config = dict(
    n_experts=8,
    moe_layers=[0, 2, 4, 6, 8, 10, 12, 14, 16],
    normalize_top_k=False,
    router_z_loss=0.0001,
    lr_router=0.000593,
    n_head=3,
    vocab_size=14523,
    norm_eps=1e-05,
    rope_fraction=1.0,
    qk_norm=True,
    attn_scale=0.125,
    init='uniform',
    init_std_qkv=0.024,
    seq_len=512,
)
Below are experts of layer 8 (counted from 0) of a mixture-of-experts language model. Rows are named gate (a neuron's input weights, with its number), up (a neuron's input weights, with its number), down (a neuron's output weights, with its number) and show model dimensions 112-223. Each number is 128 + 24 x the weight over its row's rms, rounded and kept within 0 to 255.
Before each expert's rows: "comes after" lists some tokens at least twice as common just before its tokens as in all text. This comes from a sample of Wikipedia text that the model never trained on. Tokens count by the router's weight.

# expert 4
comes after: " |", " (", "–", ":", "|", " 1"
gate6 [127 153 121 111 152 130 111 167 100 102 141 139 128 104 110  90 133 167 128 146 158  86 138  93 139 155 117 105 112 152 146 144  98 107 158 116 129 120  96 141 151 143 108  90 140 139 138 127 129 155 159 149 164  96 119  98 138 122 112 138 116 143 143  78 142 128  71 100 123 121 103 162 156  89 106 128 142 142 127 143 126 136 145 136  97  93 119 123 154 131 135 143 130 134 122 105 110 172 191 159 162  96 110 109 117  79 130  96 168 118  92 107]
up6 [144 141 129 155 114 129 111 136  78 145 137 157 139 128 130 143  84  98 115 118 135 138 150 108 175 160 119  84 113 149 134 145 145 132 138 112  89 121 114 134  94 117 157 116 167 155 113  74 185  80 104  99 162 153 137 125 147 111 129 121 133 166 109 154 145 164  96 124 122 112 127 130 120  96 151 133 126 161 158  83 120 125  96 117 163 141 158 112 122 129 111 160 113 130 100 124 108 108 128 157 116 140 197 116 137 164 137  97 169 132 118 179]
down6 [123 148 147  76 160  99 164 143 118  90 154 134 145 138 160 138 138 128 131 181  83 124 184 111  89 149 152 103 100 112 133 166 148 100 129 120  94 137 111 154 121 119  76 139 146 111 144 136 106 108 127 110  86 113 150  97 170 153 163 148 110 101 109 124 108 129 130 114 149 128 139 137 122 137 166 145 160 164 131 110 130 159 110 138 176 145 166 113  85 135  95 119 124 128 151 122 116  91 129 143 105 127 100 149 136 128 152 102  88 154 103 149]
gate7 [109  85 117 145 137 142 120 111 103 109 144 107 183 123 124 156  96 132  98 123 162 144  73 116 160 114 160 138 121 147 116 154 113 151 121 138  87 130 112 174 108  76 165 136 118 208 125 111 139 130 156 132 114  90 165 121 125 144  97 157 116 111 106 131 122 108 137 167 122 138  82 145 114 130 128 157 123  74 121 136 151 141 150 108 136 113 121 159 134 189 156 123 138 130  82 127 180 134 145 156 137 122 144 128 130 174 140 141 139 110 123 121]
up7 [153  72 101 116 111 138 158 122 136 124 163 130 131 127 134 136 159 141 134 132 125 121 140 116 123 132 145 139 110 183 135 173  98  75 151 152 119 136 127 186 163 146  98 163  96 132 152  96 156  78 117 147 118 105 131 163 126 112  91 143 132 151 124 135  68 157 131 120 123 145 133 101  93 121 105  99 127 100 122 106 123  67 155 145 143 128 167 109 117 145 104  99 118 127 166 117 168 160 123 155  96 147 100 108 126 106  99  94  98 141 128 119]
down7 [119 117 131 156 136 111  97 137  99 106 154 130 133 158 126 126  90 109 122 179 127 145 154 177  78 151 110 148 140 132  98 155 121 128 102 164  88 128 104 144 138 119 140 108 166  91 168 136 114  60 139 119 127 136 132 107 119  92 142 156 124 118 119 112 163 114 177 140 175 105 162  95 143 177 112  68 130 138 134 108 103 136 153 173 128 108 125  67 132 157 113 139 152 151 152 104  92 187 125  86 157 162  95 135 149 102 130 105 137  74 102 146]
gate8 [101 178 119 140 119 167 140  97 184 149 122 140  88 176 142 128 128 140 107  78 119  82 155 132 135 148 111 106 158 115 141 127 121 137 134 126 120 134  89 126 105 162 123 104 105 147 125  62  91  86 151 154 149  76 104 160 117 152 119 114 117 131 121 156  86 134  99 121 151 103 154 113 114 135 125 100 155 123 135 104 159 100 148 129 110 143 127 148 168 147  94 125 150 164 143 115 125 154  93 157 107 150 144 135 108 111 127 123 134 120 129 123]
up8 [148 105 148 152 117  94  67 111 130 142 159 154 115 124 122 136 106 135 147 105  91 131 137 131 109 148 109 149  69 105 105 129 110 113 136 108 144 147 127 134 143 177  75 117 112 131 141 158 137  96 114 146 123 164  89 103 106 133 116 174  80 137 108 174 163 156 118 120 132 135 143 125 160 121 132 129 100 154 106 165 127 137 132 127 102 127 123 142 177 123  84 118 140 139  61 132 120  94 117 113 118 144 117 142 105 186 161 146 100 130 153 117]
down8 [115 127 137 133 171 124 150 127 103 159 162  75 122 128 132 107  90 150 138  92 158  96 151 153 174 112 121 136 153 105 104 124 134 126 141 130 162 120 170 164 105  93  74 108 141 113 113 132 148 108 173 161 135 172 155 102 142 104 144  98  96 112 107 144 105  93  95 138  85  97 103 164 161 102 186 143 121 167 111 121 133 127 107 128  90  91 147 138 143 152 107 123 159 144 129 114 131  48 146 144  94 120 120 162 113  71 144 138 144 138 109 113]

# expert 7
comes after: "\n", ")", "==", " =", "===", " =="
gate6 [163 148 135 142 138 107 153 151 168 102 138 143 114 178 138 120 114 173 119 121 109 124 112  87 151 130 119 173  93 167 127 107 137  90 130 144 160 124 118 154 139  87  86 158 168 156 157 136 115 139 122 162 127 148 148  85 149 102 138  95 187 133 152 154  93 113 170 105 133 122 135 106 117 104 122 182 132 146 107 112 159 149 166 166 118 143 128  89 128 123  99 151 124 132 177  98 119 150 142 122 114 119 149 120 170 150  79 112 101 130 140  92]
up6 [122 160 143 132 130 132 110 176 137 122 116 116 146 109 108 160 130 125 162 155 144 111  83 120 153 118 121 118 149 129 148 129 114 120 128 158 114 137 126 154 170 108 143 162 134 141 113 160 132 158 144 104 124 110 136  79 154 162 130 104 134 151 120 118 150 129 108 129 158 105  64 168 120  98 143 104 184 170 155 146 116 130 160 117  90 116 135  99 153 112 127 126  73 171 106 131 150 107 146 145 118 138 123 117 115 134 142 133 147 149 164 134]
down6 [115  83 131 131  74 132 140 153 131 123 121 143 107  76 124 158 174 127 116  79 172 170 113  78 168 134 134 127 166 183 126 119 158 109 146 143 147  92 144 116 159 146 161 137 134 160 115 113 135 104 145 129 111 140 106 136 125 145 102 109 168  97 111  90  94 133 112 141 162 134  90 106 141 126 174 128 111 134  79 134 105 155 131 120 100  97 151 136 117 172 152 103 106 177  91 109 137 106 136 155 134 147 101 132 148 127 102 134 177 143 103 142]
gate7 [128 162 136 118 136 152 122 163 115 156  62 120 101 117 130 115  97 113  92 115 120 154 121 146 201 190 120 136  86  80 125 140 143 103 130 132 119 137 126 164 109 146 119 119 158 131 131 156 156 137 176 122 153  50 162 145 117 122 111 104 124 124 135 157 138 102 106 146 139 136 141 119 145 124 147 138  97 141 133 108 145 117 125 112 112 153 137  89 125 179 108  86 113 120 108  95 105 137 116 112  73 140 100 146 168 113  69  93 123 122 111 134]
up7 [161  86 101 105 148 139 132 125 156 102 135 122 114  95 137 108 121 104 146 102 132 131 152 117  95 143 147 128 131 142 120 135 139 100 101 142 120 101 122 131 153 155  88 143 119 111 126 107 167 126  94  99 164 103 127 136 110  72  94 113 159 157 130 127 144 142 133 120 158  97 141 133  99 176 138 158 105 122 139 123 119 165 147 150 133 132 109 120 145 114 178 117 145 171 112 155 126 136 135 107  75 123 118 109 119 164 122 122  91 129 151 164]
down7 [135 103 100 114 142 127 128 141 136 137 112  91 101 168 157  92 125 143 141 149  69 123 155 158 140 137  82 110  92 156 157 161 121  97 147 142 105 122 110 137 120 158 172 100 171 133 167 108 123 149 120 130 123 135 149 138 121 100 114 137 126 130 126  57 139 131 135 121 152 109 167 154 138 105 146 114 179 118 154  94 111 124 124 118 147 161 100 140 122 125 161 162 178 129 141 116 165 106 101 124 132 146 137 147 117 161 102 121 143 142 149 152]
gate8 [124 147 134  88 143 127 137 126 105 169 157 112 112 133 146 138 137 135 144 136 150 123 130 125 149 141  83 139 134  87 143 107 152 141 139 148 110 140 142 131 121 117 145 127  96 102 137 130 156 109  99 136 106 163 165 110 128 119 109 106 166  84 132 153 155 120 115  99 146 127 148  87  96 174  80 123 128 166 152 155 141 120 128 142 114 119 109 145 123 116 163 129 128 136 156  84 144 110 128 104  91 118 120 104 160 137 111 133 158  82 126 133]
up8 [146 148 124 117 101 105 117 129 153  83 134 119 129 101 100 100 179  70 151 131 126 131 152 143  69 143 159 108 145 136 137 141 108 152 114 101 162 146 137 127 137 138 119 157 127  93 141  98 102 128 135 101 106 100 123 124 102 127 112 114 110 158 125 126 120 105 104 126 139  98 146  97 155 132 111 156 113 119 137 165 119 131 101 117 160 125 144 117 145 147 172 139 117 124 124 148 137 153 117 116 156 169 133 135 132 177 118 128 120 146  87 134]
down8 [136 116  91 142 111 173 146 122 167  96 138 133 152 119 144  96 128 111 115 139 116 154 147 136 111 148 123 110 121 137 128 129 117 135 118 165  99 108 117 132 149 114 125  92  85 139  95 123 168  87 117 117 150 166 124 169 142 163 120 107 134 140  99 133  94 111  77 121 109 115 113 123 122 141 150 113 127 145 107 107 128  82  91  99 142 196 147 121 116 146 136  96 142 149 124  64 153 131 130 131 152 115 124 171 125 132 142 135 137 101 114 127]

# expert 1
comes after: " |", "\n", " ", "|", ")", " 0"
gate6 [ 92 139 112 109 150 131  87  86 133 124 185 125  79 124 110 131 106  98 122 110 115 156 163 127 106 125 141 109 154 113 112 134 135  51 110 109  86 144 101 132 150 175 100 128 134 116 173 128 113 125 159 152 170 132 142  97 150 164 130  87 113 123 139 144 118 146  97 140 182 128 158 135 153 152 121 122 121 148 124 108  83  74 134 102 173 121 137 127 119 129 123  89 110 153  92 132  63 167 144 133 145 147  73 134 135 102 168 133 117 124 102 104]
up6 [159  89 133 161 143  93  99 116 140 118 146 145 136 128 142 117 129  99 105 107  55 114 169 136 163  88 105  65 165 179 127 104 139 150 129 130 108 133 126 105 130 165 156 135 139 152 151  96 187 120 112 112 153 113 153 146 105 144 176 148 106 178 117 135 132 141 116 112 157 141 103 184 121  82 125 126 146 136 148 155 117 117 129 128  89 151 109 119 122 120 121 152 107 123 146 135 131 112 125 132 165 121 144 102 122 116 138 117 126 151  89 163]
down6 [135 159 144 127 156  98 104 137 115 126 144 124 159 103 129 147 130 124 150 108  96 137 147 112 107 149 131 150 118 107  98 151 171  93 126 134 125 154 103  58 162 120 139 120 179 128 102 117 141 136 123 136 141 122 158 100 121 165 138 101  98 112 127 121 140 178 149 139 139 101 109 164  66 129 164 103 113 112 136 149 123 148  90 108 175  98 136 100 184 134 142 132  92 118  92 133  99 127 149 160 131 109  92 106 168 141 127 151 132 108 119  87]
gate7 [153 129 141 107 142 134 147 101 134 139 118 104 160 101 103 151 122 162 140 118 114 108  80  81 142 146 117 129 106 155 113 128  89 125 115 103 116 166 119 173 109 139 122  69 100 164 144 109 103 100 123 165 174  92 133 118 152 115 157 103 145 149  96 138 116 139 152 105 169 168 153 115 120 137 144  81 104 154 147 131 171 132 146 164 138 149 109 120  97 115 158 128 130 155 167 143 118 143 134 156  91 136 163 101 116 172 148 110 116 161 136 133]
up7 [125 113 148 119 136 132 150 131  95 174 151 153 131 124 146 154 104 143 103  85  91 180 132 158 119 117 152 154 127 134 134  98 141 135 124 134  85 112 155 151 138 114 130 120 116 116 128 113 158 140 124 135 155 118 112  94 137 135 124 108 139 153 100 177  96 147 131 140 133 128 166 130 121 144 114 103 142 161 117 150  83 118 132 146 146 141 124 163  72 140 143 118 119 145 133 115 105 197  83 120 103 148 153 140 165 123 148 128 112 125 171 124]
down7 [109 129 142 143 147  93 175 196 140 119 124 160 146 102 151 137 117 153 150 121 124 107 141 177 131 167 164 118 124 132 185 146 102 101 165 115 120 139 126 116 138 112 145 145 106 143 161 143 139 128 137 151 100 139 106 109 102 104 158 147 129 101 120  72 162 107 124  87 139  94 138  67 116 135 134 134 136 143 147  99 171 129 120  94 111 147 100 148 118  86 156 107 143 145 102 102 142 143 127 147 104  96 155 134  97 163 137 138 139 142 113 135]
gate8 [148 121 109 123 147 161 118 122  99  94  86 162 153  93 175 129 112 120 150 108 106 127 120 150  84 144 102 186 122 148 122 110 111  88 153 133 111 121 136 169 143 143 152 170 111 135 148 152 140 115 108 120 131 136 132 113 115 118 138 168 148 139 134 118 135 120  94 160 147 156 142 109 131 133 150 139 169 151 118 108  75 127 107 120  96 126 133 139 100 152  96 154 153 161  87 143 147 132 142 150  85 132 126  97 123 138 119 119  96 154 120 130]
up8 [145 153 134 108 157 175 134 133 100 124 150 140 113 150 104 129 174 128 166 128 132  91 135 142 147 105 126 116 139 146 131 148 104 118  86 110  87 132 109 119 121 101 126 125 122 129 102 126  91 153 118 135 111 138  97 159 168 106 153 142 128 138  98 131 133 135 141 112 168 126 137 134  73 125 106 155  97 102  94  96 153 123 124 147 101 122 155 125 151 132 157 133 141 124  86 114 149  95 116 159 118 108 119 152 140 152  95 102 140 156 148 143]
down8 [ 78 139 151 163 176 155 113 102 133 126  87  98 122 136 111 146 116 103 109 135  93 105 122 141 132 128 125 117 136  93 124 157 125 145 127  93 114 157 104 130 164 165 120 126 123  97 113 164 140 111 118 134 107 155 147 158  98 126  67 143 106 166 115 105  98 134 127 133 127 112 131 162 162 155 163 137 153 140  60 148 120 146 166 149 120 111 112 173  93 149 104 146 169 147 157 176 136 153 147 104 103 128  86 113 132 133  95 124 152 133 113 145]